Experts of a small language model: 10 layers, 160M parameters.
Below are experts of layer 7 (counted from 0) of a mixture-of-experts language model. Rows are named router (the router's row for the expert), gate (a neuron's input weights, with its number), up (a neuron's input weights, with its number), down (a neuron's output weights, with its number) and show model dimensions 0-255. Each number is 500 + 40 x the weight over its row's rms, rounded and kept within 0 to 999. Numbers have three digits each.
After each expert's rows: a language model's description of what the expert responds to; "mostly gets" lists some tokens that are sent to it at least half of the time. This comes from a sample of Wikipedia text that the model never trained on.

# expert 17
router:498482560506488525520484503513522485553451572557543508484455524518542494500447464548522476442513515415508506475468566454477462514435523489483407497522485408498560578476467511509492477495469522487489526577515461524489507507473514539425433552528495583469505423534544524512512518465520459453438509464537450444401510553499492540552502468540544469481444496542419497497529521425556512484500525516530490561508479506539489457466516429520581533455457502489462452436469507526530502511467505553499545580522593517496498522482484553553485520452520439488547554414555516471514578422522504469501597436509445448519548481451455461457544494493535509577539508486491586541492451461477552451500540501499519534480484530502462513491406549447543524506479526482473527568490422500433483553468532
gate0:546486448446498496505489472519550540509439457537521490417483509556501543530479599514523490527450448467613509506530472524481458507480487509503439520461532473454524485411472503519516502528503443435545577473463549503552580491552484508447555451546541547516452493491619400491489496450485500520485400521513534531509516457504498539514476450494436483432513508472496453458533472492480484461540510512526606500483505546488462521514602460470575474501518452529429504529498519515503447473528474629447525523507515409424505500518547514575482447529550504514513577490551468570467462505456526556530477452511482478519547514514508476515498522572469554532507522522510467554500531491434532519475491493521555512523509474459486413476507459441470467538579497462536500471548495525552462578501487
up0:500526500481474499507496538507562537577421443494524497436486539553504522502469561530574455525452414488547468489578476525427438495485480415483450552447545434472491464451436531529533476489533436458540552514518551485529591478571488506437530480535534526512444520487590420477521496454502492521484432479486544500514537491493505534557474439513453495459521478484534430495522466475505537478521498527536614513493527511481506526485589448497534464483570466512477500544462549540523447470527471580461508508499522448482533497519510498539464466500627504507487536480554475584505483513434517530528460509466442482474511496542514501535500499585508538523507492535466444521481553508475537491495494475535587468532504418473530403512537468462494481513583478437503483485588483541479415581479488
down0:537445445478565509478516486512527487467493517494497533411499484511436550454582528524454462494476495554512496502463555502486559478475501540495521618437496508527423486474497532525529486542516518556508550414551547483455516473443471454477521483527496500502496466452454578519469505533539563441447500512406520478463509517480526446549517508509437481557523515474473548484558513502491462443459471512502535491497510503471485518530629517442540534496578458449500503557515523489560439510518558549476452470570446488493415495464526507510440572475546599539526468480461510517503485454501570484514465511489472529464555526531467451480619524515478551475421538483540488527577526482487523595550469522434497510491458530546525464557505520511463471462534468512516522433493502530527444381491561
gate1:502442501520594492479518490463549489509525481507498524541541474509477564555530501467492441451505466425496540480492511550527484526479559577468529486448515490470558522491497543555371485497473528545509488533465477502472464493453520478457515476443490463569441465485523463481528522453422460506483469572550464475513487491501511528495463481509489515450512523554427493511447474503464448464491498455543532504462561455536474509467491489498455501548504505453476487416506542450492493535483441483518471483525550563455473486460506476413417553496415500470545576585474485582439499508486529500532579500546501502535575506419581519541385474489490444465514467519517482501426492563452524569475470528520475517462451553456508517501519564530436493491470434517387522520524517465532589539426437
up1:497451538565571520515509483526488485491512473502484524507505470514525586511526498493515525489480488429470504477479490525537488498490526579466502514509518493430541535520488480561411465515455548540482456555524442489479497457507527527488470438466434472543452473431483459495527532475421469436462402549547476471528479523515498543513486468481522501468474486552437479428442440525487488474459504450537539465461595449505466528466525471425456494548470523446484466407501517487489499517528432522493409488566501595527422499438475511473444485490485472491542532613449459582442511512468492483483591491501471514512560501437540450458402424474517449481486503518540516474409505551557517520465471499472483528450499505502451572455505542496406492536522468546401530531500495449504522535433499
down1:563490509479395501572534572506455492449512477490536552546505526557480510560550547484502478523441436514492525514551524546488513502509546435517558507510490540474562529484570531396514519443492493476518541550553454503508471487511464488526496489502497475539473493558464517475561533542543533457525588543524536520541521468549529504583431538530500452563558475528381467526437462543466519565485542480544502520496457509495467455536500449531485439524513517524472410544452527485548527458477508515536456532500530448506575447450548589441474525527461475398493509464545527499565447457555525513528492564545572521474575500491539425509550478511506576511469573462490548588467525485542493524503542456448534539514474519507491549511463498564471469501553513529515509500452506513493454420478523
Word-final pieces (ing, ed, ate) and common words like hand, said, thought, way, mostly in quoted commentary and prose, such as h-ate-ful, th-ink-ing.
mostly gets: " hand", " know", " thought", " means", " said", " bar"

# expert 37
router:446457617570527528544521574477509457526532532545549510496536491498502480493514435474510532476470612502470519496527528523463498491460512513505463515541501475502512492424566477485494536545461530471541547454502498526502466530539530508487464499515481554610522420493519494479554447493483461485450454571452525438496484451463531511523497434504562535469523456530497514515512482483536402422507489435545528547519485527492525554492457480506507469469443450498524527472485488511524455432508435537549586493480519511520507519566472524501588478469465449466568497486490518520575547467450476509540499436568442471525496553563432500487508442535492510563508424520372544535542483507486542506475458470535582515454559502526440444452391430519523434500487500434462533548547541489514513513545493
gate1:485511505517563412423498499529493466477464472533464531495512488449452554517542444439570444436484421470507591509518515501468498488505499450539470459600532515502532452512501517508551527464498531430492559443500526540541556482464508545505503456520488538427502508570548453473412560464521407524584492569496586488454517464459459510529465491546517480517451490508494529587492504438379484522493517472450577535455509556555511447446447518512494459481395517497510537638476471482512517491498485447475460521480458536486528471480546529491480459560469556475466501456412477443496451523512493532530502485506445429550528518542491499512492447513480447454419529528489494496492529484523476446486488518573515480511547478516513499488464461532517450500476514459452504454527564549561480543532502
up1:441479524533525424460533475503518498494467493519509538483476506405473526554501478472496443456452428501475553517530496502491494483532536467535492466580533504502427498532472467588576530441523501470500539526443547564528554447448487506532504442479466496478545489566494448494446531449492385489550521514463548488484477495469506529547482476560495518515434445482446526554545510467401503561451494461444585495441477554572550415462443541493446492456424510510484512603519520440501536514490475445443493537513474524498546478492566538561473496481508518534445533437433495456514472495490483503491508470547443482552548522499506529569441473529432441506402537522528499505595528490567466497504507504546462526569545444497535476466494446498450506505525488502513487486540568536465411528475514
down1:379506495430541474486542493582506464507458492520506481462453566515406469514478549451482482520485544504508506509507498531549484483500503517505527413489538491501483576441502416500493477548404507504511509511451516591513518435543552461488537490552555481518485541547488518502520462475529541407518495506467499472453531489467538528402492548512494525557528564480432568481511514548589470519501467546435490425522506485532496469506496541507559550534507537487427533523585510491503493552452505510490457555515565501448450513497431487523442474537421408537530490478498532631416493491552422531464511476595477524537522463461529515521483467475457534514476493454459517524553503500464595494526527486527538565480483463505506456517504484505532572516488474494611493488525494542455472521494527
gate2:488460525439527515482482520500496548463469442428527550513512419472458511561522532536485532501481508465538578491518485493517467502549490456502537518461583542600533473551542465504419464472546494469460509513540478484498525450471557442394448540523502506498531435511484440504521509471515502449578505505537527504540532529496533558432506487483515457568501479498499534542529491498428456434507486479535512512514455488588540626535476519407492534444509527547526549506504509464557533494470487490475528514479529531492491525547560501512550535527553504457515513516548493508524477441518463479490497482464475546475484491512556516579565495611491423366502457504524561538498439447478502494566527404471490522464421486530495500539517513567457538528499437621493535503459476472435485464534510
up2:497428499435501523476476473527481518475494489462511546502527473487465510532542518463481507522472553437512512455511469487512460462531455416502532523465619526599557458526538470453407485492537495499492525507556503479518542463444572502467431573532471530475506455534517438487514529482508510448579488522563547513537509526506485528432424476462544438552510514518530541536518433477436531499516497458574480505497488491555511605589483483420443510460463503515511509514500528469544527465506503495472554515492484542460483500511536489517579532523506502439499510550575510517528455429506448463461515467459476540522471505471515518571551491601477408359507498489504577577504426445488492476553543444481518522540415487515500515504490492523473572528471451557485524509475521486395489465487485
down2:488520460469495521439496485468560479570463493411461541456534458482542545438484527456530584473475425432524500533505499521492558497474427516476502427473511361479468468446508520457531470547504479529429475483532485476547480481550469517473606532440509465484474452459468515475486536450552525489520476483465530492499445506537549459520511528501536494514535473464521604472476565531506467406484552533474503434532539487490555473534463532530500454528504523449535505437516521523531491459530441496555479532523560559451502479485509552516556609549523455534428476538528472449497452512492497451492532482403473531496497550557508490469526438499503474430539568424498486550484540509483436480491455500485488488580444512507522509527612500510448492502564490515525447546530537466513435538581511
Pieces like ill, ast, old, ord inside words, plus art-related words like paint, film, play, top, ground, in art and media text.
mostly gets: " Mill", " ground", " top", " paint", " Vill", " vill"

# expert 12
router:547551549546478567559534472477574509579378568501529526507501531524462490543472471514525486489488487473449497558566468454464511512535535440471465510546467520506512513462484477489467571509519547509508459500529468531462513498465433492456382557567532514557467487478483513571532490497494491444461484494568558459464461461450443456559469494501504473467508551511504515417537546521455528461509488458513578477446590517502467453519459496498516510485473506505474449504463427553519486442541494510522551449437498456569502495516470497483533495494507527580629548498437525529483430424389477482533498489509473485475561553435472484475496548439535535495565440570477516544447480490532586473502484457490578471465471516530544520455484484478410523498477571527470482518511486472462515482538476
gate1:573484482540539461533544430488486495480511537520438520532452508522514451449505483526552492445521531541548492460430496504526477465503505562497537514502457531505541493512509528474464493490497496528523498510482505501469472540400483577524434464473522560555563559425448480486467525517566504570477585512641527437373487554537501508541546518513488546415468507492535397449503494584443519534455498464455498458455496491543481519537479488547493460462518561364532485538494446471487495500519486549518533483469523548494490499480490525504556578452579501492506545563492524517549510479517484505531499541535522503475491487454433527550507446474474521492525528471550448508441497494473482546465554475608459513563427487450460542495482494525521432540483481543534521538477567544558471511508430
up1:573480421533485475569539420503478529546469521524469531511437509447451471488515528502572536430524518595542547515542527473543481438458526571441564538534496538552541501506489524545473511551510564497475514495508483525446510528440466568478450444484524572583558538469478471531475487496559518603570565523581474466399520476531492456571560463524499509402492530457557441464430474544476528473453495516467515456486482481547503544510457442494480441495492538375534462524493441432502470440542472560503513469452510546484534491528540475479529569400596473509495538509504558509499472434542490510504516535501520503489531518514515516525550439506445510538531553475455483455479498489437453527458536518566457525539488467484475516483533528533484461501483467505498509530471534518478506479499457
down1:511523478504397577439503515473456511551503460524508583478542427453464464500510572447592536571517551492506527545377517419442489432510504427467466548435482503562470513562500510504475402522440458526539502436464449484475511583449418469544516460451498538480428502528509506600469500505508509488509458442521549538499471531400495478497528451425471484469539536503477452519442418506552503498480489485507529451490448507486573428506456500545486470532529550504507523488492504460519471456557513553494522476481521538457494474472498467537500496502466560449536463436513455574474457553504520522587492462519547531523532469537433493566484517540498438445532512521438506533499488509589513443528489502489513462519519454489413515469464485492490498441469478474464513506542511478453484475499531
gate2:476492541561547562509549562435445577488453543402490437511556463519526497479503484480441548501476502443463495457507567432547471512503449481535468496510519489525486524491496534481489453470444502569603522504543552522503488532483488527517436529444438551474463430501520487518574470578457492469451535561466520493485518543544473497505455466461510490510562518473437491418576524525536529497482478442504526461472473479543453467492573511541501570453493549442481573578542507542533514490460504491474497444528537524498450537457523520472525524584472457449475475461571504438496452385537508504524521520501527472495513511609482484491539467442520437452481522512487521542487493442489431487519577497546515495480581520482559447455487453478513499527436439478533424595537517456482507497515543
up2:505479549567500546543533535399480544530452537395505473495535434453525488401490497483502498498457569406487474485487536529522534495497425472472496492501505466540511530477507549424508506485484436577518543469500538491584538513498499479486471521496441557497495475479523504578494482556459510478490559566459532450486503546571453476506454539482532472440527542474477518412576492501503484548486485436540489481529467461522459464487519581553471609437421515453482554539552501551565510466478542463463451455548552524452448530505483528499549527557512436495515495428513464466482470454550552485546466556509521459481515520598468487515555482485518423505518518532511476542513436426443421477477503518515497495499563487497531455457461512509520488527438458490504449615480561503533476489489503
down2:486552538432554498426538431556544499563474504465496504515469532489503524480493488503513536526482446456466553475539461491566477523502446551462478529549536519446473561510500527521532449538457533414537437551480559532534509521469417547493592480575500465435562497465509509580515531486540512529524530546506518499465548482448514460459505512566603552550516447475528489532512557471458486488515535522531492500611566539579538470465527491537581499523567493526539483512462490587534473542473524535518508533530499464437497497479416470461464449461467496499471521538535550493440501481551464501463545506458474550544491487472575464538400463520555577505431431465461541446552550492467462494538533525467546529593491552519541452492487524502505521501536529480518522475478432536470528559463521
Middle syllables of proper names, often foreign places, peoples or personal names, e.g. Lar-am-ie, Sar-as-ota, Argent, Malays, Arab.
mostly gets: " Argent", "cel", " Malays", "ban", "tar", "uan"

# expert 2
router:527561468524565511549488565476442587520462525493509529439442537569542534520470430492517510506532578485500480533472451458545543470467491554461465443506466446431512523453522460500500482580513572512473561512543495553474449593438517513436508486585472526545572434516484532500485490491433519420505515485452486485445514497500471423544492498559484477449532493520541453580561455536495546478540482480540584509512536514505520502529477493446522520439435532484425559486463509524458540499578483520508462493468524515462514480564482466407534481503521513499535563450536505531517589453451457463492513445475526539440567544474403518487515455516528505499485527507458532512495465486483488535502470515467458535431550483529470432447466456409477544442451522497507560530448528463493564471447508
gate0:529498559479507514509529459438539445520509430486509465422510506561493511500553488531509483460517563492369531531520511485444460490494465506446540512488539419507519476538474470492484493488517520516452492526503449588542455551472452460457495475506513559524495458508521459478475483507472495567515466529488560539536417509471503466548459506503465513502591504495468449448506454467523496458436411509551515445551554517469527647485506607562525518536499472502577525493416527480489479532482442586453490476479514520508466415447548553497492575515535457513427499536504522533567499517498575498503494531434447507484559520548513521489492468512508505442387493544545528572472466485524496493534546530554527486490501477421457553504448488478503412479505467439484495572458531470468496544458521
up0:611470528481492539496561444434497507525483472466469457451508436529521496546510463468548480421466526510420520522481500508489414462479474475427549547514570436551518464503471506487484455507534538477481461468457451545536469457476439476409456499564537568490495486510513494501508482558473538558503540520516488510526442499482473456528409506529508505522525458473446489514517463499496476506488447500513475470586599477469493616463554537539522547484484467495538525571444584475509471465471463553502494486525525515590478426453559521465511538496510484491413452471525556467542476500465523482487539511525527455523538544524520527475493552480471513420379475464483507595452436493444444500446524446490479489477502503430496581474457491492476438541511524480518471516404521449496482576474501
down0:546616518477477505506582528495466505420517501459539457533514507463498487524474582536534499546529474488502530462504469569457537482530522552481478528511508495481503513469467366498484552517518536468482488498439415472514496461489489543447470494604567474495567502517415485487498547546524520396461489560543457533517509542516524527523457466590479524513493479519494573459497491441459497448515537442423470514532496523608499548484495532476533508547534507535593532459529527530475530403454550572448508483465525520527467515505557527458479477489465543526495520518547550498538467531561508493524452553517542459494512461493535475546551508450451453501505520535481584497449469437558501492439539556569460514514517525443476394496529516543447598539476523478494446487495506504566515487499528
gate1:487551484527525625423487496509502502483507498503467453556533569504469452434468491491502419393513486552515466454458508445526510516469570524505547504500470528456474617476470508508533519495474535497392545489456481512467481544507469492514489448539456479514477482522446510453493502450506496518531523440474461511384500520406454493526576484514516462481483563522468462527541573473489474434497520480479395453436499494451510463421502492523486504471518548559486519497551471506503516505484508477514469458498471474488527563511509590485506456449508532545458461558502551527512403513555484509516558439513531519385526495479493416562515502477491441441529435535564523530529501483505536499470479459509496538486580497453525463486453518492406538531471487517451527509559473476437480562429456
up1:498548510518485569421494536513502490455518527504490465567489604543453494463494530458464477405504482458532447509512509465543517464490561506512497506530511463467455599440478472536529451497491511482434556521519499535519547543478488448500503432530456487555526439558421459402447496489509456522534501501516512492385520488443536501514588460494481517456473549523458480512513563474464481440492550451487458531352434505480490491437485492532431535497522545544407517431593444489522511467526519471485480482538470474484502593513464546483520519456532533593475471526498571532515445504529489513532550468505477497399524459490447456552515565467478479438544469543522511489506507490511515482481469516505517551461557528450512480533513522488438536483490469566449562473518494489408495515476464
down1:504556492475566526499486497495507451428537502519559503526530396471461470475530414446556520474527474501491513477537505449476565460490464513530520488527490555515488517493421581516443568468521518482528546448531505494503404594443505495501503437519483500467540582500507511476492534490523455517490527508562526529520495479546521560515545465557476530458525553447526385508499486493458490512542435503469476474522505503536472483504464503470504498473460527553541539485479477557413521546461464424522523528571459490474490461496538471455529466522498536426539443521465449519510542490472585538500550505481540512457514464531424512554484472491532484516481462487440490480567548532428507514503510571505583426521454458531495488521479431462476439518525457520481479400649451429452523561520569
First pieces of words split after a capital or space, often in music and title texts, such as A-ss(aulting), Res(olution), R-em(ix), al(ign).
mostly gets: " res", " ass", " Ass", " Res", " Bal", " mult"

# expert 29
router:514519572505443505481456483522449557516441420492470530479507476555459437458481467497544478427453488520478521525499500454482545410426540497452485489551488438495574618502503538561446535499546521479465452538512481498485525483454433501554426551523469552549539466523508487568553470479514480485483486522578470475503464495521499506507458480533481477419455482529485432468549512480506499506457496543433646595474521562523532459520458455519536496483453495550481536536479478549504482559520459550493544489463501487499501545525482444549546517450509481552533548487451500516478472521408559473443525504524468450487542503487459520486523458411454496488542491498480452538470453571491495455451541438498520482428450451567514530489435485545451493525450525485473453506518439514487564567538412
gate0:477553465484555544433479490531492496494503445490550503511456496497623438542470580569473442455464517513536522527462457489568508549522533477456450425504480573435510507471526390461470462518424466489469496471510501547509477577461471471483543441503523498537525471461541544490516458518522506513498508462524538496483497473571498432485527498501520543511518574472468508477501472495539516505447493454527546493564515465498501503458549439499506525464490523489512492502570527559458545560480512530592544455535530500562518456518479521585516461471450578617541440492460537528479458481497493529522455495418515474432499521508561388560507524473510540457475484539504534445522491497467564513434411469483506530488479497445511486464584560497527437533539459417508434518564545523457456549522475
up0:433501518533556542477487527549488450482466477513539477525478487499595402477457584568503456463486495465528547530515428478560500548482516442475431472533455534466516536508482394499461447519511458469478455479503543564536503566512481462486516418472562507579537465475569509520525473518486524542490444472487479484523510472531470434457541504535494541543512550426523553446515442520526482475456530502557538502572493454474490478445561423491518501476466506486508528517546533519490494605472507509605538477478537493515525475548509534493495443488482571609533393526513557522470447475521489516510467482431461479423530545481541454546529518478527507489507434528482494453561433528471579518447431464473478529510479530467542513486578492509489467513542471401511526513581502497486469534555509
down0:507460496502562475461519481526529454423512410472529493423500443506441501475482504474480424570503438509535441508517458450473498452420496449467531485515528496483539484489514515470543525517547525444515515508507515455606576503487521525467480457508488567489485490484452581531496586535552469553468517512478557516576518459498540463544492499470529514566535464519527528503485545531488508562484479474487549425465486451438415551570497538492526490561513507541590538547568558444479496568496507441477550495507491443517595509537515555522490495454523545477479499553531466550456510536456531545489478486479519421513551530484472487487474546551428473505502457482506499502505421520528518468474476541439496506443513563495518477541519423519448431475498501557528482518485537334433540471448477
gate1:459481422520477509540543454500477473570515465441497460482529521473502551495495426462535529514461519508471485503522478495496482515485515444462477474466537458506591511511525420556550438477483536545451518561475472455493508506513495483553515553497469547408568558511513412466517465530549473492496442462580547461480555487574485413478531517548546487515473411554504476454458508596498528516507535493457512481457510493585535469501497464425464520469579499494515563504497532487456501438531497451567535576476467527542481494530485538489579544469486571484479462485522561471537478463555449543459453473464472465477502494516506450528575515577532497549521538554458584472463452565510466434561580456515462511481431543526525473467519505456490456450509525509402525481543541520416482451530514
up1:423457490533475526539534486510505451551466476453508455435552530459536538509488406479521522490432508464442444459484463518506467584483549477492504510505585493513554509507475460525518451509492560575452461542461457495493473500548490511547521540529416554428558527508587417462569515512479431512489460514555558493473507459598517413441518512562575512500454460522473504441512530558508536470525570519418538467456539515570482451487536521428462500523551517511474555491498566472475541467502495507586548507455460539537538458545511493468592535446478542427500465474552531489502490549551517552472444498449475460508493475553486467510537498588501494491517592555481527516450450567508455468577513489533481505485426540501487467501487511463492481492481538498458522519535536502447446467537477
down1:489527557468444475502444530503522509487498573440519498504497499449472443534561514587485519466486465418530465458540435496472460433471491502583561483499483520473452488493446505541490520532491534502501466467503499515512551479478533497508457475630484435503538537539501469485529476534461530487514555482482509469553455498538593443448521543471498447446458554500482496490532511496515546488582468443518521520564477470514420440443453496465524453590489519551487462478500510528393480478531538506513540459559466455467493523437471439467489500433429485556510438520481470546572590514461523518556474463525518551545478493493506516483424519527531546537544490430474516420480495538448441518516503556452502429516486576488501559509458574519472465565525432511428508491544531541443569431507504
Given names and their inner pieces in cast lists, rosters and results tables, such as David, Jean, Taty-ana, Nicol-as, Juan Carlos.
mostly gets: " Jean", " Steve", " David", " Richard", " Robert", " Daniel"

# expert 18
router:461512503543450519516450454395411493537468479538557460520508572446448522567476456486465483484422555456406493526499498502502493431464557505504463453620506481438506457502500552499483504564546503418571485498472509513556498545511441544538405551568497481496516517536522474512496513478566448524531478501542451434520530412543499449508462485525453532479495432514409498484489490513504491502469527514462518496484517465561525497557519512494510466527508513514486417489535511488468457526508396524512506565525511526511559444454484455533521444528483495522522497500447537497487558536482563644475468434557491472529520503457515498497486525510562603487606453547437507486442493535515520473470511505510521495482554495484484523458502471539460521469456463484496548495557529562564537491569497
gate1:567454487500472475484528562502489615507576533503516440530512539482532486466483450429461496520464432504419569575479455490499502512533452549491541426459529509533588480409552568546448454528460502504537458545502525422533538482498528448536422494539508498588548518469516418512578469435486498404481491445550536545519507499487505496457553527502507472528553462493478508433521547445520510527534520511504489453460507503521483555484503499488483481559550517538527538521563521514465483511530474524555461443521499540504485513472506542478473550551432545485561507492475603509422444469440456517452518451561492531565459528469488465546496454584522448531462548481524522550495540459527534475489492417475553582522465499472489534468522490459454486518461441518529438543465471567506550514490495
up1:536503475530422505483538546498503611489575544542510474472483561463544488431439456443454478521504413529435595523455470496501483501569517468552476407486527509528498500476541580543465437552455502468454475541462479502545543503487484472539419490568551510581558572487536392516502473422482515439484462451537497529477560469519456460434502513499491459476531465503492490470499544460507514551588530483528464478478527468521496478497492505490504469565523483544529506519523486507496456544509490460515496476527498558503521505494486537504478548537438516487599462474484636509483473472475465495466531399553450515532473531444544447545540461562519494493526543505511453586494472423465517474475478448475483600542518469454427519465487476480502490516514472509522453483476493575464554513455509
down1:471499545552500529439540440549531451532546513531534439440489488444487521545453590506467547478484474497586527464463540522469467455523496493505480521477552521531493483507486447484533600547521456403520494432520457441525587495461459510533514476557447545503406533525487525442453531453495518480484509538530535488528524515518479477557441483536473520505498520456495459512523475496445520448500489414445582553497481506506394458454547539517577470543458500457548503506506446503501506484588558511489539489396522468525480481512484482493472423498429509525470488457563475468494506497476512465471507550485444440501486494483490571483524539492599585511491513533547531442518450459553469526487543529533487600467495486544420495450510524535573417502536511562545495498490533458447533539567533
gate2:553453551448452512526500478486558533495490502505495561516495500465454526438584555513498482494510409640416510488502466504459457545478518489518497488457565529491484463490570480469514498454504551440531538510525515483514511499491480492531528589431505508533462534518522421425450427434491531425410472510481542463476482472490477488551486498604506487513526463479515559579503486482534501485437485477493523503425461540408514490506440490486562526517464473521525415491515490540517506445524545504537494443497468430509483549495498483500516515508529529516543430525510564487466536547467477410458536569526520479553599455589412539503490547562476479505489523457501499500520455430490518510462465489477536550473537589456469541485464554523482514512464385492544493492482513547495522506556558
up2:535492508432444498449534498535522542477485556547480565483477505511383503415558538516556495476502407621416520482499520474439492523479479484524495481489545517484478482476546498491466509509499579415505527487505545470502503501505549492516558607470533476562539540533541455403447438443479532484366458509495556507478474503510492483518468513577483475520533408486493539567489489477496520530447529476462482516492445547490483458520468419532531514493500452537544476523495534539463526486565505557538498432475456451492520504484530500508538486481499498479523452476495563542480527500455511402497583538510547458493568502567511532517559561529481459543469518497513517592543482462492557488493480455480490497495516563455519522486453498493533471458492407496505456421501493524557490470594568
down2:446537474506444480557556463430517510477552494506455504377433603581505575480449518531457476412453523426451516477459528484518557494492549515475521565436590468507417505484502452495514480525479505516420455536500504512547539477470480497555473479568518531476458519544465480512529549455464496560580454492493412507543591503475494465547433489490472528501527570540550498419554523537473498476534500508467562510495528493495476515482509481521543515514506457458589477524477521529452512506519503538435573493429517508475468503496422498479494483443503468505477487490586450569431498459468477589495505504505499552454506470544529488564500610504441497506475526511460473513476461512505454526516484506487513492512446493514502465536546553538471547588464564500559521492423469565500531495497467
Month names, commas, spaces and "in" right before a day or year in dates and tables, such as Born: 24 March, November 15, 1999.
mostly gets: " In ", "In ", " in ", "ed in ", "- Born: ", " in the "

# expert 39
router:480547526480458535487532481475507518499480533562530541524564571489404443492483475459569520487513468428491526563500559442527487471467519533475495494490494457472524590434445479504494501501462556452531517558560519468557452481527498580464414538624481513486472473571538489490467464434456484519497485459516434462497445584538432455520545460507559453478456472410469470465497462550484504446434538492499481594522537509521475486534468413527515501531508495550484501494518480475492513506556438487566559501487480488552546506456459434500507483541604430536514520477488500519402524497438506477491453499568475431508445513437456484473468472464513503485489493439418530545504466514554543457491528444461553550451444539501486462483544499507476515506476553502526585513446480470466491546541487
gate1:619555508562599550525539472514559546515461446517496524513511417481515510554533474486472496503560533425498459448485510530467525496506534500420510524548474470455473547445500437503458532530588421536546447498498491449553494430510535498471458588441444520448490458533526552554527504466484496490478496468487464540522494595517462478525461453450504518547488503522553532494447577557493574489501583545525530500558500517486423500512506495487515371481442488534479521576467450507434487559512476589476494497498516519456546542551466484532559507564413461435523561456446489539464467455412518519500493502512483509468443526498523522498486490510541523482497474514522533520502513493483433540539461456482509486503510454536507561479463473552457510516528453564519518488429562443506529537559502
up1:559521517582599543555535483489538509512401439467466515496546426491543526557520489499463509486596516417462476432477515543452500516511525499485504505525513501482508545446476442455486546541541418505584460489529525492511505441497501483483465551405418463424463464560500568545530478466482467461473539424474500503524495544554487517541461455436492531536533487498541503470466544562494542510534509532476495500521519523487411463468478484492544385507451444516463559553416476515455473568499472582494493506548530536421557562586433458527532493536395482469539553474486475551490467481458485515522510527454519485440428501531538548486514530500529514525528511531487548476554494470501498509511499466494486446520523485469476552497525448547450533524487499522490537518422575473468524494539564
down1:472480505535547516502526515495509533477506478486430470518495521490551538552515497512531556482552483514372455437460504584476531520554552493576517543550525476544520549546483465447520488449443493460462485541496444486558476444503493482481529519448558488522439415515509503557480412491475510532543487515439511487497593491430483532527485557511506485457500584376544537490558472506462530495467601502574456503506515544539517457485525483489520466510595475546525558511590506451553545450576575519499539417522499544538467483473524535502515455524534498458490508536445501517506526458506536529481509407469561508512462520494556474500488533575498491468502465493503507526450500489442414501428465596549484504448458513536555494465524541476500479472471507525508525544472499500503479606463426
gate2:515535485505447437510559502477530425567473474537489629501406512464441449473483509500458465548470470497433543539503547473472440464537541489489464535401585520510572505538523560522466533431451470529549552525488468523447516473574534469522473472523486505496507466621470526479529476483408449468451511458481549480558489519558478512536553534534549480521425495536500455508538436613487517532500503549539485507510447520573469490529383463558602430534495446526511490484447477486531485560516513440473530530489494523483503546554494479526529475496471512470521466476529572481539529491470520464513419469509460485493612481520464509485498526448515506524470414490505529525482511528516516471533491432549527473467494466524534450474505558523423479498524496464509546483522449462477488468487505
up2:538544500508454478518550459496573448538463491549528645522406560515433473458474510496449472545475512536439551538478549441435473461551506479503441532434562474473607480529501512585534523488469517528528581533503426459429508542541526397515481508507566508474474487597499564481533454502473480443476461471506524450517428464503460571553548494532549490514400502537535434534524452584524495524499469480517540464503421490538482503506420469519623425502478442552461522523434516511505479570498538455495498497475514524492493517524491518536531514509448503468494487438482524492518538500481515447507436438525443502486558487447476443531542554497509471509497442496523528496469542516496538483533482500519519490465496527542509476489471533545443445515548471470523542504552518496496487493442481
down2:517491556541471516510506485502455503518497503462548577521580492541584538490525494494503508502405395525492612503539506522476467598570542489483501463477501486472516566559470536446542462515482507471511431452496461453526543494574540525520470546552482540535450481433492493528507483512479560482525499557491431502459420522509565439484440474519509510511457526600538481513524551497536496495587558516424506483501499496519426455486488467500443391591542485530447540513537482508458479470479515547482457546477459527515518517503534519493535482514554541371478505445516537502474545539537426494497495433528513537532441435522476483506443491491500524501515524507506488475557522453475553569466474517527470471489503474480485452506557499487477511362482560482453466555519533567556490469543471
Single vowels or short vowel syllables in the middle of words and names, e.g. i in sapiens, a in Versailles, ra, o.
mostly gets: " tra", " bo", "ba", "emi", " pi", "va"